{
  "hidden_act": "clamped_swiglu",
  "head_dim": 64,
  "positions": "rope",
  "beta1": 0.95,
  "beta2": 0.95,
  "max_grad_norm": 1.0,
  "max_seq_len": 512,
  "max_steps": 5364
}
Below are experts of layer 4 (counted from 0) of a mixture-of-experts language model. Rows are named router (the router's row for the expert), gate (a neuron's input weights, with its number), up (a neuron's input weights, with its number), down (a neuron's output weights, with its number) and show model dimensions 0-63. Each number is 500 + 50 x the weight over its row's rms, rounded and kept within 0 to 999. Numbers have three digits each.
Before each expert's rows: "gets" lists some tokens that make up at least twice as much of what it gets as of all text; "raises" lists some tokens whose logits its average output raises strongly, later layers aside. This comes from a sample of Wikipedia text that the model never trained on. Tokens count by the router's weight.

# expert 26
gets: " ", " 1", " 0", " 3", " 2", " 4"
raises: "-", ".", "/", " to", " –", "–"
router:462519498497556452559443492533540590439530462559495430535488471467494523510519478494478566505517523467519489424451432444544555553506396408492450477442449550513525444523486482484509496587432492
gate0:503486400421520472493488455469546532463526447496564489556489485494481528496465469536435494450538474534510453418510434471457473543508528512531485446522557463444490471449505551511571546627491442
up0:534539485497483454457451523477500617471534481400579452493538544487497500513506436541450530486575459488542548455462410539502523502476562515496516451588545399456504479505493535460549464520525463
down0:436413530530535484496479455501598485511550512544430440556490522529509577531339556492471446491474436477471533540506508497512484583469443506514491445531408437484491552433557433471568537438515421
gate1:566570511540612439529366469451421471468524531533498561555502537484546479501509476506472513488597492473467478520464529553488446528502457501489599503537428606515496573421436441496487451423511489
up1:551481492419541436491508476486479384519501490494532537540506439517573571532456487456449459412613491411532492503391524422508477464482514462497471517518476601448399465511445427486554417511583511
down1:504473598510430485414455345560520444481481510541542491539520455520527570476496389470462541500485461548529552492507541411471504535538483494517530469439455468547563398497451547435487413460519385
gate2:559545502484532457464500504491532540562503443504564479538495472464575458561546533454519445567438485527499467491500443515512510482469500543585534490530569534595441508534477462575507560427467574
up2:523389444491539472542559426551431562434420561603500506496553465473537524475528591467474530475465489510495587537508523542440475578513483555457508496566472515465436419619475526486505481530470568
down2:506609508448427488515546506546476447454528511618492618460535523515528579450518493527481511560522505585536531486495546532382481528462558521530451528567491497603475555567521531550454579468503452
gate3:407551533468421613543575522509421545461533508524494489558586445513444521362518400472418427566457559451505435473487567637527537507570517541510503507516521508507537457462465589439529443467518504
up3:467542486420433522455457495493594488507555492568656614512463476517491378526592597427379506511489487484580504569537495564469585508546431552479508531503477428467471541489452593454508534455489524
down3:490464537490476536534520493517484504486648514470505574509486451481574499410518434518547362465551515513452492558526493570447497525549499459462523478423462513560525558517459504560537386518533518
gate4:472525465493589529484482619463513477573481471578498474454529475478443469490529452395482457515514479514547518436439624553584447540472536526555469539386432504461517526511523479508485521543526421
up4:406507504509484470504492480476567536520364520555581518513541537452534539532442493490485442441563504470579529475536584536497542460497568526467494524435514494555423524467477513561456496552458511
down4:574448504490462486487444585501464546491547486476552431449503503378540512435507514581523525497443480480497562479519434586576532494488513449561395495489519478409473447510462528516553442517515438
gate5:568466554484572518529508443586528599347460515577446544544467442539570509481574494358526455432404439448456556463454508625502487513549421473591514526484536484448401509480546495520415498617489579
up5:493543539430485376593450413561577466537575529559458464457453442514554521443432507486583500381550540475384515517430533526503409450510534492512578493493456529510496498562513527522409519503545480
down5:530465521508471495538489486517479467497485525470535572527439453484620472505497524469482537525481391517449480486502541492462433486512529479548454473481514517446510512572557460485482545550558485
gate6:510504427393580513545379483404523514499469529429446475511471453501528589398430512538451530448537444546452500475497556447533427549490573557514610462505550472480539516461463530485421443582488508
up6:581509575438611472474498475347515402510593482496468515451533508520483573480502471577506487536565513530352506504510512516477500470491510437509570410528528499538499498545478583508370521632473533
down6:604465516466483470563538456525500513559591471414555475443400421487481493540425568581475412526470426571508490483460484480539454538393514506526481554499543546515524483436576541520483537537545505
gate7:544507380454424501487500490479483362507544500496497547477417509512510439468471529420430448474544544528461542538354484529484492552585484510514481555485458493509464606534525497448451577527450469
up7:456460524505558467495486404596462569493568497555516549522446525597567533553486484409390499522613516465518519539438519568547518487476508525381576583527521614528449511550536529638486463455569428
down7:504605437498559489515465578530611405544491427490474572497447454433539436540491524515406570561530552387515558579481579533513523509552519440514532521497515464435584483463524571456483395455477517
gate8:475548512439451462567516567443549459538528508451515470452506515482461428436483560503529532497471415563524503507473491519415496461474423537544576465514514552486383605537513509446522550528418534
up8:626535465389505455466546462489539507461533507494571471461429525415439520439454563515580380519474508437414446526444525547481514487479496545433510546479494409499504540545530528481561657520427542
down8:551455385493509473504534475576493496533497503479470469452501471545476406432580532489464480437548450469608542553520474454538504467478503545503636522450531440557501560524538528502473460604528509
gate9:479482448529486450509473514460531632466512524499483491508499576530541605391547500502489403410494582559478515485483450517526565460495545425571566408617509455528482493484546437526458442543502634
up9:481409399442454439501465454529493565495517511502408526572463577508537583471521480556510470480530513460446594454405490528528520456559506494531551428590429453483460534552533497489446443520424572
down9:504519495390499481537565496439516570566510520543545443499466480367490494476536491508575484528441570599469521414472395534539538577486454410498521510552449485493548480417560524559510424600517439
gate10:483593499470492446492481527475474449434520467450523424541584532553453528368397522506491457463433545481449493649542538411478512562483537491482503449465484514452575584467514479489534437537421587
up10:524619461393529474513494529509470505442470478541459498436575594522431428425477542415493544446399495425468451555509488404581498566476591512539495459481499513543527528506518495547480384531486540
down10:444456490422470600448562546500428545419525446532503567514427548530445519528484531509506505576457493504450545493520434508522580557456517466490525478493491592499514598537456537569521419473469513
gate11:520524540491476453545434525440513472489568501502559423481386571522497519542468492515511563422465419516543581525585449544402469517476475463536468365481562516521528566545453502491484470590464530
up11:490462546494430443543460522540545479496578477514550554485459526481496534566515448506555537396553454479425418563493508542381507507517493561625482389481529543503538470411448495441522445567504522
down11:420555491500552505451557565455510473564480593563488525510520462453443579515499524505571520472466386483439486539450474521418539481430530485425500503459556560488448570504503462505590471425517512
gate12:462461469457554507537532512521536463490565581536470585420521494495432515336461402574572501507463486551400445423588486582466475459474521483469527531564494507495486494500525557440544491535488507
up12:545465472444518429417511416508449439549492581577467553484486516531457497430479514508558540520496522555447458445608518573424444483525474485482493459529455521446509500536517590480540521452465517
down12:468510460492530576536461429550486511498498454527544511485507485442521486532514469538486448551543466512484556496603514562498564444515495490461570521544437532521522505577460480510487432470490495
gate13:525513458453494447472488538476479536490412479469431523461465579536452430528538484471474518472481635568451383521516529528471480493464547598484489524569550493486503551535437447477467519493443543
up13:501508588424517492464466539451504405421476450508368549511486495503520452542445527523540481516547543477550451482455566486525534448453455532525430390454539447565539537524376542529550456552443611
down13:480443488466596525466461572535531477472496528519485529498484541494510530459595502470427534510490573511409550587478532482515477489590516511524417470500438508464499524544445430546563546435567528
gate14:437502477502571538534602509662511529448439513498455553499513514370560500530487552505519445478523473472496388536477631558456506469438392556455557535464481527459456500420471524465471459498516462
up14:521590492492456504582473528555449477560523464540468458527494560511549494457463479474485430392493504477497479491520560567551492444438482508527466551567460456483498514466491483584512402550509524
down14:455494554574501505499434429586476453439393466492515499518553379469466494491522482501536507539525616508396523454591541545494510553497563546477480555545436435421498489507477470495542550526481520
gate15:460510515500488471487549423431431412514511578637412468530488421498459546439424445436484489488479429447451502494462392443534525527497647465523495539538514475555554567421544378477586561451432472
up15:531451534483475440574498514532521436486522550503501494478458510451532521444502436446454469528475580496396557542558482532366537479544512520486479488504580463506469587500486393516441560516524551
down15:524479556575518539540494467462527554594537535492439538484475597501557520454465520451465559549532512481457508581498456506478587475538526485502524440557488499477466524523544576498455526381477540
gate16:485563509490454539529463533554496465458543553579521456493458553501444486396446460476490479465571526372459427472546589555542431453606541410465548606565460551463421529476488482560418573504480588
up16:503557514452410495546434429506492599388435520481512459455509602469454438426438509535432495493446619511525555505446528548518436498586585485472559604549466513463465560530482489457453595560457584
down16:506482467509496513525481392535378387435510432444462489448534439576529551564367439486430397522534490540568396502504471549638532459503555487431463552508515570499404483505448476527473459481500546
gate17:548521466459526418497411542379483482488455543498436543443532480470424526417509463534552475400558490546482520483505517390527410437493582524482547577553487526519439455510499442558510550562437449
up17:494535570531456500501444514445513450646473521523446526470569483600377543478542460424488524430626391522489550532516476475537445463592465471508475423498537618520443502579481412575421561540444441
down17:447473432532507509441474496624488534520489518449467480597523624508386566527479482524385502528453445575533472480432560456423486607472555524442504569486540551496540489562454476562561472565593456
gate18:469529507499505483395449549525476430558550521438542523532485471421554424511509567481435450469499471493613522510526517508432505655473482507519454487511519517504443471589464469446555477544479475
up18:469512554430502479418425473561494402503523535476469558540512478529544396512478541448490422448519530499571445439555515486538567572550472494540493513414432518505458471524416584486500568547532508
down18:509628477516527420411485456422454551559581550492471554471480430506425479518470492487528607585483449654565490549516471504506602479486572522506501428527492448497495549572447521520501491422514551
gate19:534517404507522535513422427448505454551482516607489505542385441471525519460582455490484510390509475518516436529407524543465566436405460499554525493359432473377498493500489531542428555542516542
up19:509490438518492483503410453539566460462492502559497505650496366470504469456564435438572502492591403571484492552480529549463529482534523489483493535434424494397508459511590486502385500606541540
down19:554436499542482510427526528537465507597479436535592484503596510510433425634482491613542533555446443561551465413492476450498505533490512407565519465428448423554634455450452505481458488478488531
gate20:599569486525515530509487404557501429516493479569478524516457508443530337499456429395424623577522434572513444556502539556444505489488480510527499422497562498498535430480471475507514552471489473
up20:521471428529512514486421474532565438428481439527505486491557640463430384541458402487521570590551483488530489444409472549499607393463516559488551431457516542500411524454498475489472492475483482
down20:501506516525567477499613553512581493495532568431555527606534461486463513529406534467522473565467531519493564403573497543478614502429514486524464445495497491486466486458492458425383448561466510
gate21:465532478515473426509557438519520538484492524518423527416434495509554510488537450536366537445622462473572500448515470549412482617519464527521529525379533570549532560440495457409593511580567433
up21:480542499486532545481554535492462496404366478571477468520503528459508487492449416491436552558494535508482513432589471543455466438541446499534494533481569606531528579415549501501524459503499498
down21:489549524521380462485512495470449546486529488514444513508495560476423526435438465459530562472481534499473439566452401539475495436518439505542500392425471527450514562505578556527433558578485485

# expert 18
gets: "|", "-", " (", "=", " L", "In"
raises: " 18", ".", " in", " ", " –", " T"
router:489512499588494411410489536494585515465415433528580460567504542590483534529585469543518500516500428488537503481594425576456529485464512522417514518483397495538492508438494516517466495540449478
gate0:465495488553571520457545470471474518491501451383434463512514366417539412526504526477596514556613456464542483472497545514463500487505499440461502565502561544545409457521555472439513513525456499
up0:539480519467618568490443463447464555489505436408420480423463416403503421589488466527589465508611577538466473512463526495551449467499578514481534595498628504590501471560543532462413486558452470
down0:455577366494510570437578428427467493605500515495453596619437519532523530504407452479454521531453440487493490488573575408457563515473534574536513479471486543399464589558469543491533537520533522
gate1:526459479492481526525533511472438434527465502623580431402486625511541461540519558547482429581538584382507488532474500491443457558566572555509480466526540420500520448573451530368447532469518432
up1:561481485479416518535431502428416600408465435442542492480519577545564530455561513457516480530482522458480465378475505539512561532505555543422483510519527499527543480491473565454449581518417537
down1:444483455487495439572459503592554479530484497550524616551514478537493541542516484488456414538480505381523429454461430467469497511520520460472499489481403514534575554546602505539583528425606593
gate2:492547564455526523460464520503473409549486456487489544456529518538383536507479520530469506503417403466530437450458483402506506624538546447484509461474479495540588541516488563483506531593418531
up2:460540596408501479539451436485470434497483435515435538537542400534434511498516458425600633462476458465515539540559498479456527476530507474520489493537495455498576532532513505487550509522472466
down2:515508490451507519464528542504474443440516453517566468530532435484433456523550449529413451500408508553486430417519407594530456572415436490504580453546554490508463415462536420487482553513588594
gate3:460449440536573461533506450459426442473498473489439408556522516465480585546581456475519575502475531469503478544421499480460556472440482495533466481478553473561573566400496368528490380445482479
up3:463493418511605461467474515563487451591539481410510482574480487441526494425527501413483558545528538510475370505577481506545493477481447560485469471459500529511499533524520503459574458545475539
down3:548532540415513487555441497494542484613531517507477592494613535549514486540441518505496538506517531485623564436475545537427521522439433489517536532391444571519480500475450480487503543446551523
gate4:429413531533531501475442452539572519524476452528562410571488476493477507572500536556403435554557587499482453517503481587553429451484508448542435530447515539490475437611476506486472478506473410
up4:506489594543560551412511484503469482538569539464447405627484498460448476635435543493525513523449538586515460508469471551498468488469496430536522512551503500498447465505565484526476533475566421
down4:461540543411535560508531483585594480492507406557554414410479497444429456560491491534513500549463591515534470430539498564512494527562489441532458518553477473470515470543484480539446411536444499
gate5:423504502523482379462516440529567510466453607501530449527521490424510448430450472544485445572505481469490568485401440480530518425521538430589525501507478541553471510521479461508521438530536405
up5:412445519478526443530547429515527501447466498502549480577479548459520442498515377504512526474554488514460496398468430551446540434563527438594491489510445637572488382500524428559465470463507434
down5:440427516578493426549481526371507535484519538531572547568484579496436468411551492385501455518417510512518457475410514539561575438440592435538456358534524441597485516446601516535508507510528461
gate6:574572497562472494468579592417459542503410521523505457550519556470501600463551394505536485501581498478557521550444521543484494451445549499432536518534540458636505464471447541537445474530394483
up6:533480479508493449492499492608457393522506503550459591481531486452494526475537507538477521572491461420427416401569469504484528541471586560538531550517548489508492497447485415479469497536544489
down6:503490549442535575488540508465506469425473441392576377533482449623459464492499476441508541449475531590528440448523453444483565503489359436543545506536474580431497436557524510490580483443572423
gate7:471470465487530457577452512587483511478467445516482466551503430517516587546618561420470538510544527480439502498468464463464517553497495445510582482594484483537457613484447431481521483521475544
up7:530578510596505472467430540605520527370416437414454379557517464511521544497518494514510441519425521522548542508526481588589576510470474602513562456493467459551554486529466463560472514517525588
down7:406563431533410505512543496546479403467530592544489483469462488490532498549517517537472560561519465559538493595511461417521487494459498514454520453464477591471542461568555486473447486531503478
gate8:543435534451480538475544464524485549513502443542526503494382491497533525588513448558463496412496458454443486457490453483481452490437496498470563507446522533445406452498425439517496470484450452
up8:542389568471517586502603453504470461503506480457449458500441403519479527610535447530453429430527538475521491497439514588567452416494469450599497470482505494419499479540497501505595440502518414
down8:483426408480528451534604449482486514597559476486496538574423497466519491561533531472559481620480457514435473482395435540490599568473497466521531474431458510455471539454603440558548469416438565
gate9:448534487491498483406438534491589469447517446506442483528423435459432496475459508569497639514554524502490419451451483505421497475486509527421445470471480543472486402472446426503378568552618460
up9:506426516475544455512549581484536484479503490460464524646557523497488481441529475540509609481542460477436499545534539528484499436506523541441483503485477480365460530479482500539398445588528493
down9:563481477494505577477542457539508559520523502552588574532424435455415586531455514592493542456439554541495469448517483517396514381483485424529538468552471476413511447525401519451426525457616514
gate10:529496520610441430530527485502506496467409494489495476535489526491562511526535498518464450498527447423497463575608425548451491370498524470408565575426512470459484434496518475463484491629434485
up10:541530518592466508521526398557493541400466491544524411482439522481524514487577460424535493502516458406495436510550450516433518449543507540405504581570556468411461527444442464420513495585492469
down10:467475538519461472524385510481558425595500533520405458544539515461518544488464515542491454530448497445576466515505464473494499555573465462492520506466496504407526494474535526454473455479536560
gate11:434570534481523596490595619487449517444420475573572531522492483514500544419526497515586492455552508482471527485602505543514506512482475522437587597440551448469472538487577534521456524485402569
up11:557565515461627511390537530456419412524463402548551534452479465572435540480478525560549487482493467510480533537591572471420573477455459472385548526527517464527431489456508516540503505482479566
down11:483513578530602487502565567473507570573410547556559413486491587535516546514511418586496569450455610507454525489456476529492523460508458436415386392467487459432517538501514444414469526580502475
gate12:461422455554568486481550523434478481457535549555542489492534468505571581470490515385487486505596470419493545577442531502510438459510497580498513440554500525518543495585550583575485494488441470
up12:470495549477571442446449525526459565478527459472564569494435462448504555620422537459531477550595482569518531596555479485488518513499501571474579519555548481431443481566551512485434452474461430
down12:567467564563494452424562467519569509548500527551475489480524587445496473446491384464436529536531477501470502529491467548523501513472440464562515478482441495469507524509520454515516517435460456
gate13:572464532572522495465478539479519478465561468550482585523454565549517485456469506597561521537465485514471515503506443476452545533484482476553447554459524616557541466556547398636547458559453474
up13:516454559507495522492541458494528536516518423493524526483414564469573479529546548481529485539554483503516478476570489461478505507545473494484482551524496568521483483560529440520502519564451512
down13:469445466489405525395509506561454467563518494456417423469501415514570477471486467495585430416476519496560515426419641523493474558507451478454482512539528508540524595450493544569509493500464475
gate14:510426498482494492446489456465504515604556465513592499535508397490517492444375594542517503464539485480506517464387508574491487583550610526544507507434414509545426465394489436550434500453556545
up14:495422451458539473523503462482485421520459434477476447560438473454548490434493537520522474451486551483556570483390547496415575503499475507547506540481428602468513533545522508412450519504520481
down14:495479525434468507502469497545533506582443476510498585569436498468517495485391506489452410479473543395496497624387585543488501540506462523507418550500632508530512494495526511502535481522556438
gate15:413497512561568486422543494381474552550553539664498544506448408574505443539517449461462579520385478505587512388509454620496414549498567540590540423481481538401452475526435458491510529493519416
up15:475412500444638424540442528510504502539455423543489517469481515543565556578515442383511577550540426602519494496467459551469554483496386545505490496558439510468488502510514448566480464517468409
down15:443510448464515532479537548442514476469548589597478489508432501462536525403509601523506441505405496435604553546592510448537429550448550459410480445511576537452474395477498444519545550567522589
gate16:564514596549472499375525455522529406544526544608520456649492428429489540415538540449475474470417468414437485513523478543449476536395474618519497507501538470396503506522470505461459579504555425
up16:516534563535488545531482542464508616499434483556494543496523463536487449576421482530622451511596558501564520473517409490426544444451615524473465455387496534457473533502505503526533558467505469
down16:504496457437505460481610481495506478397444517568571468433565538489522596473446503415428500504462440411401521548461517526523522534543533428591498572450503386505584583509522476512525591536463510
gate17:528416438546519493420602497490511471503462441516439607500548556463542474520390565488555452467495508449482496465443542563516516549462489467500442498421400572450553566575568497583538480499498371
up17:530509501464557558429541480549523481530503498483484495476550403530529460588416483445580480434490567470518433534520586539454477427415500584514492454352447469447546502504467535578520510537501408
down17:468403518495459459482442545431542541561473440635546616521539481484511479506467517588569486524567457514484497518458552507636485506495449573502559530448523541432581496525505550528553404530583521
gate18:392577430546490458502534414604527412475493450539491504649541514390588518504508534464488444362531528629452478612582490546433598535464442444511485481449470471538565445453509560529536491554531482
up18:350532469471418374479465482546466466408515582413535500506452368477437574564469564506444537463454591474414479505525464536494545527438439487457553545517532420506577532517487525488497553500504550
down18:522529525507661508522499449526516525511516440517440459532588525566485541536502417533506453503499523590524515598582478467468493406559520521408438474534506475503441458523544517504473459432583473
gate19:408435508498519481457557493592478573409583445479417520558508489559540530562410522433405625453509486495448562555608487518527428480486484491475460619426459503556449436455552509510447453482505396
up19:399473508501429482476512483597578562438610485519496488502522517543497499505449488498492531527506500496567467583490504521458537547457540512520566573433520484585450416484554508534483513534471469
down19:556529511505488519492540475487448492475435480550539475482454486450520485483533506509415482549567523506414500442465462482473504490526400517512488470461555546493490535530498419556480515492535455
gate20:479460545464465414489424521392455461511596508469587457431535499467501459562474521544489515425457423482493526527518382510605513512439500453419524470490553454454544532491495544528402509585416486
up20:476423494512510502528464512481539536527506452462450420454501507578562553480464510551564497460564431501442481538451522512524526467520485518469504461441462416459556461533491525531385559476455450
down20:431430506625583446627483506516556471382427446545512472473551478484599510589469433520511469510522512525482561490524579434539565550557429485473555587473569493503531525355493459517487522543419482
gate21:446460504531555537520487469572461558514386463479492534425463431537447464476454510501388496486552514501458533421554505509523507503513485500437622485557507637517530458412466488570446539482375537
up21:535521415517469447552489519534514535565400532530485397459546545496489499563455554537481429464478500541511555508538439573528480547447520417557477601424418473555497522528544494446480427512481418
down21:464537591552579438465589481451436523478460580479498500482457595554499427557584452504480571487527509476497505522502531513514559455426528480486529507485485544517476494466393452550516510444524449

# expert 23
gets: " |", ";", " 1", " 0", " /", ");"
raises: "\n", ".", " ("
router:489490485514501637527494489515500442487533527505553555529514467530462548567594595554544547467499466461582554488505478405520567546435449465495494561540559554521516486439471476470533512496476512
gate0:481469469531490468543536596485445488432494421465349482553551543459482496523477555484533560484398559426482447528498437469518489569391552448438419531498462474544467450477570472487563548575468511
up0:490475401517528512574348532553437462553442425411441469480531455369485536509477415513546551499521490434464481503603513446574532491519547475466486486575591564514479492520610478466573570466503489
down0:514477495476538537512412497461500480545473520437497448538537439556582529533529476481551457444551556470579606595431532494451540529473564475515484520492486410487475521598591492446470528427442541
gate1:468548555458479517510439449448510495523552455524515500528471411475412536556478533533576466507500561542526597472515477477583619493446482513525515562602583509497519567506509542628438525456465437
up1:428519625439420558447513396452490567512557434543561500528564469464438436547477616517537479492553555565542513506515383493582544573475499533413469615582587468509522501449461530555433528455478477
down1:520478540537442551537533451504394441512527532543537504444451488509467538504532551508440456561371509503465444429491550483363463504578505585444611497377467487583421521481534437569586560545556571
gate2:417455556600483519516475517460462526487447483445555540475494482526590567471468585589532490411530545402497526484453468428562521460521457527523485503550509529490488521577531568427445495438537465
up2:566545526573502458419466585545482438527509461540488510437518536516492557473500512511477499469615422441443557502482388401561500502506549462468470474553547500496491614597542480518406485509550483
down2:533472478484571524511521531531459556537588461511464477565443518516524556490475620535493402537440449442491493470577555544531510538535539397542584490510526545446533488485500397416465465450485481
gate3:608514422419444474554487491580447562476511493491502483547490575471455534506424478527597556403506522409467534517442511495523509507498469516433495504558400496420563545593465427445565471437506549
up3:471552458427452576518498535491387468485524490590552577594419563535517533489461537474540503482509464476481439463493474509513551442493467527425537547573486400507469530523400523447504495434434556
down3:410490485549538511571492496503503460429462562519401615576446485566648531527512434590477474505542478485552453463611579499605472460539537415602453488549518532468479567496506417540559511470512525
gate4:460489407561410522503486488550458523489500581459517452483412585607543507560505557488458453546534508525552515511601547424500472442433516459493488516594488481516540435456506507508601457551435484
up4:417431506561431564515487462479459513517519551465500469502473580524477530546511566528485495514479558469548467468512548467584431479428547441502508454533513509502557540538485450514596437544428425
down4:437544517520466521545526528557436566526484545526505488531511464466479536462559486529512484423495526513502537498549532518478532430533562440548447442527538569468478588483562381393521551537515527
gate5:543480378494551571549523436428374419474499414463486428589384523561533537493457517563484520478480458467509599478550508492505495485477501561448562448511508515467510429557440483573484472577461436
up5:508454470560472589496502475432352455461541432546508582481408539567556535544487477522457534377484434513496509484560443461443501517440497544557519455466473490502519527490459550542484505536487490
down5:491543538580423424497603483488534574445584493530594518518519558468457539551543537538497558549463463550575467483494481476468451493490550450524463544419443567485446537449530453540440505486567553
gate6:614474487470362526563431504549498552470486538459524469469565419485522510507527496554498485497438575514506485463554494557595496538547535476491517441550487506503534473521521413508524492531496559
up6:509465511496435536568487523544466515478436515495395421471505427473610438482551550516499381513483631473510509417550455534586568480568495487593509424487482438459500460372515422523514474572488592
down6:508459474556526563440462603415591552442435459542529464475447450512569505480493576449465496568398513429502501463450600504462510486496619487456471436451573466551509541487481536565572583474448514
gate7:469497335493473538525509466520542461450424519529511461494550432552451471481445478504401494508498447409462485541430493519573447508491555411472418563591469556423591522548434642433418500482459411
up7:508510439490445526568457461429631464443446567532464470447569432557511536542467422505450437539567516405493536470566557471554525464447502488512484460550398564508528549609532577507493569477443457
down7:458489513467514475543422480444541544473504534471519551435458397653595522571500558424523442556496561517468445562537545533518487475492506406493448564597521528413517489453542521457573438475492498
gate8:558551522538470459554434593478562398446495453467493490444512542532424595494544466506506500556463518488534496489468495499375524453505557458533519496525452565425416454460432494484513556494489576
up8:539569511478483485538441567548579479404521528511495472538409573509546626458539496440502537595421622501562531470481469539501527469537454477507577539545511612471418432503479523432521434554439535
down8:425488464471500514592553475536431544549501485403467489467482504443462459532490477508533557424571556508455437428550542511488518531482570500547535518510551531451493459469516493504575473459436608
gate9:467470501565504503510468419461538520550538466534433607477492541436572453467457487481455552499466528504516573457467439523601498386511524478523571454551497614619501461503537493489563486520444563
up9:541479469534447512547524427491550501499483414571495507507484518520563470508500483513488497495444504515484500463468570516517499463479514449493493403549471565585476429559544536491585432513491547
down9:460476433548560560504566447541525553476573519502457456457531500492472510520459463486484599501522500487468486509438484481570509533534515343490550488502508497573577476467495576468479391462480497
gate10:509499487480527563635555463474546464355503519459456505512538615503421558488510531503528486573494517444549477496590492479377462494572535483517493458486499404478434541516497514500501550567463500
up10:588486540534551492503604446486520382468530498457477491425478470499552506562519453541515400471481504570430532426456496393505468490527518487525574464512488474543510477473546414538526531474435545
down10:496496461510519477598522468491567410447527424449602491432504554439563452498553450512545509386478524396494452512471493435582560590587553426469531450541483604573504520384575480522440530454451542
gate11:465510414537433562481388486539467480539493498509543386591507584527510524502470413564537604464458432449426470437552480427552456577452528533509533508526529520599462507457520488467606533521443561
up11:457557521572477563477442547594456488489461479513559461605556465496624524481478393509561591482516440415435513476583498454551504515512464473539474453442524462544564507425539455497573468474463569
down11:504496467500536435544552507510498515587456543546521505566491486492485420539536411620528490492497406526493428550457470461569428535552521447494465532543548463440494510430511548551482554461516552
gate12:460464501526537482447568497549502477505478564486485517554428493521569479574513502578457461524438594520538521486459488528518582556445509512493528413489496468535468482470479503546455542467465510
up12:508544446501483543544469526513512497568427511467490544592409455513510556540550563546445383526420566471580565467519545463544483481544492500510451499549566495550474475409410463516528590391444499
down12:465486492501473494530590433492582476586485579514544537511449556380514465465432522509575455522393474541472539505419505498390471524537439590472522539476484421438495441524552521467450411527453430
gate13:550479500534456574511490490604552587474456570496519401483476425542521519518480413465589585380566456474471454501489560418592516537459482612508560458516538553469546480492532509517548364401541513
up13:576476473480502545545406413581439493433500546602543462419544524555533502553595473450529493493551426481529500505582551528503446398498426596542630505521504472493466450484556473454460411508459481
down13:503451358431450464500472533551487539557475529522543519450554488542544538593578416505453447619458492487485521481462509510489558513451546489476615548410471549483426531497547520535527443450422531
gate14:526521590500489448455469502556470443549453419519466565523491417464526432526469540408582446497558447499479486462477525375525519551469502553402591487489440580534487543500468412532531418462547491
up14:482495523545467465436382510539479539587487484470399507548479463483497397520484516368486520453556505481434520408398496451495507481506507522395539540539395558492470498556490461521472456452411572
down14:541424461452480508513604505450528509373560484437529579421569427516501499459519540547427543521538496516509513471500512563501426391455532579525451566484554529488527470554426453511525508579532541
gate15:466472503548497531555510520534531526394479545469525564588446429524497531500525477450424571528478435512428543511558467554499498452453493375410476419491488585535502588398548435522513565472542523
up15:533520571497394541535516503561563516460529480450561561577516430525482519482462469460391620525487457464447505528489463568432582481523491477432453452574586543508534598466480475478493543535515518
down15:484522606465418438507460510406437447434529474489471534541583460501551499492584471574517462506484491505415608513476428538510537597599500615444453541485501442432454520544551463528488491497546454
gate16:386489515530537523493568499450485439472501594506493517508512494448478555599496551535509477459360508428474576506651528490431497515439493532471429477422485531553503503573541588538604534585473478
up16:520439497500410490456553500563451421557473505468494460535448427474544507474527457485392492624577589499562395562601542523556479554501576494496576547561556515477495509539482470511435505631479511
down16:550549512424522496519552487387448418630456490540543419524446483431557418446546540456517549558536575474484518504482488457522547377523531422483492565541491520547524496471454480519469474513464527
gate17:480419469536458439550587493536604551456438437463509430461528505464485532513413450494524557472503502517575520510509458518509467407457484513590518468515554449445534473501421435475547560542435501
up17:494495516511412506566704500542515594520434468505477589515483477485548501505502502490498493473492506485505541575519485387528483423540477505476471487557526556533441398557437408396545517561451532
down17:485490517468462532476561584484473506405563528416490502473457558468510455419484483497614448475374546409520614542500531462548523524507468592580411467495535453437434505555558419528515460432529508
gate18:439528591499508491496506525500447560426388556400538537545528470434582459505478476567384490573378488559543510475450499454537532563507483577453555569468535567467464487519573543498559490493425514
up18:464547562539481498476552465420460539478443515518466524526644496429501459510511501505460519445461530564485481495478461486497416494494525434436501502515488457456549440511461500452520564538453452
down18:510482460520486482471524487484442473533479518565518540408429526511502572471496473566500386523463473421410481516512536542457535464516529511527590448454501441484471482502601505526573511503520515
gate19:531490497468461507540631479393497570438483519476534494503470551493490589396500537550593529536504484486517549546538582575474543482492502440504610523533467465575443549428422468526463555475413451
up19:541518610524466505389528419409460497585539531516458475458536518457480566422484530499481449444519541507525536459446525486509477457528543492580498493452499554408438564604527596553575537479436463
down19:504567486503463551505600460500467542575424528492551525402503503464541475418568505518487500525534543458493474479553419529498507506472503458619518426506485513473508453558461521507431446479467426
gate20:528528642438464498574438498457517499512492585423524505514487543548527478534521491442574427471498532498503469431413428474463450486488491473451425563483519492499453372512462478547397570492484536
up20:428405514445440536501493505490558510464423512489496447592452462535504566489490528537424440547526395499511483528542520409579513504468479526452449523455511440460403384602511543540457502487465540
down20:579392495452589478537597446496589507518513542569514437499497409496446456408538546561502440549495426547482437523492546487505454510496522516458509543604518464479488435500567513490509554536573476
gate21:510510486564493479525573548588519427480534498501511663595426472538559506506578495548567520429532447482422479504585615506522543423482428475465568498441406407456455430508547496516437503509429521
up21:533603453548477472464576515509444434452486509436566525496664426454560557448508479456522573467486375431470502475598497434624502549510481486410520543483468375432550434488540440485596473452407544
down21:592545440531428574557481503529476551453390450508501522543596485513526528412529520509499530439545408468564497518532523502586537411489558506557404543448524581427489518450540467478514546519561477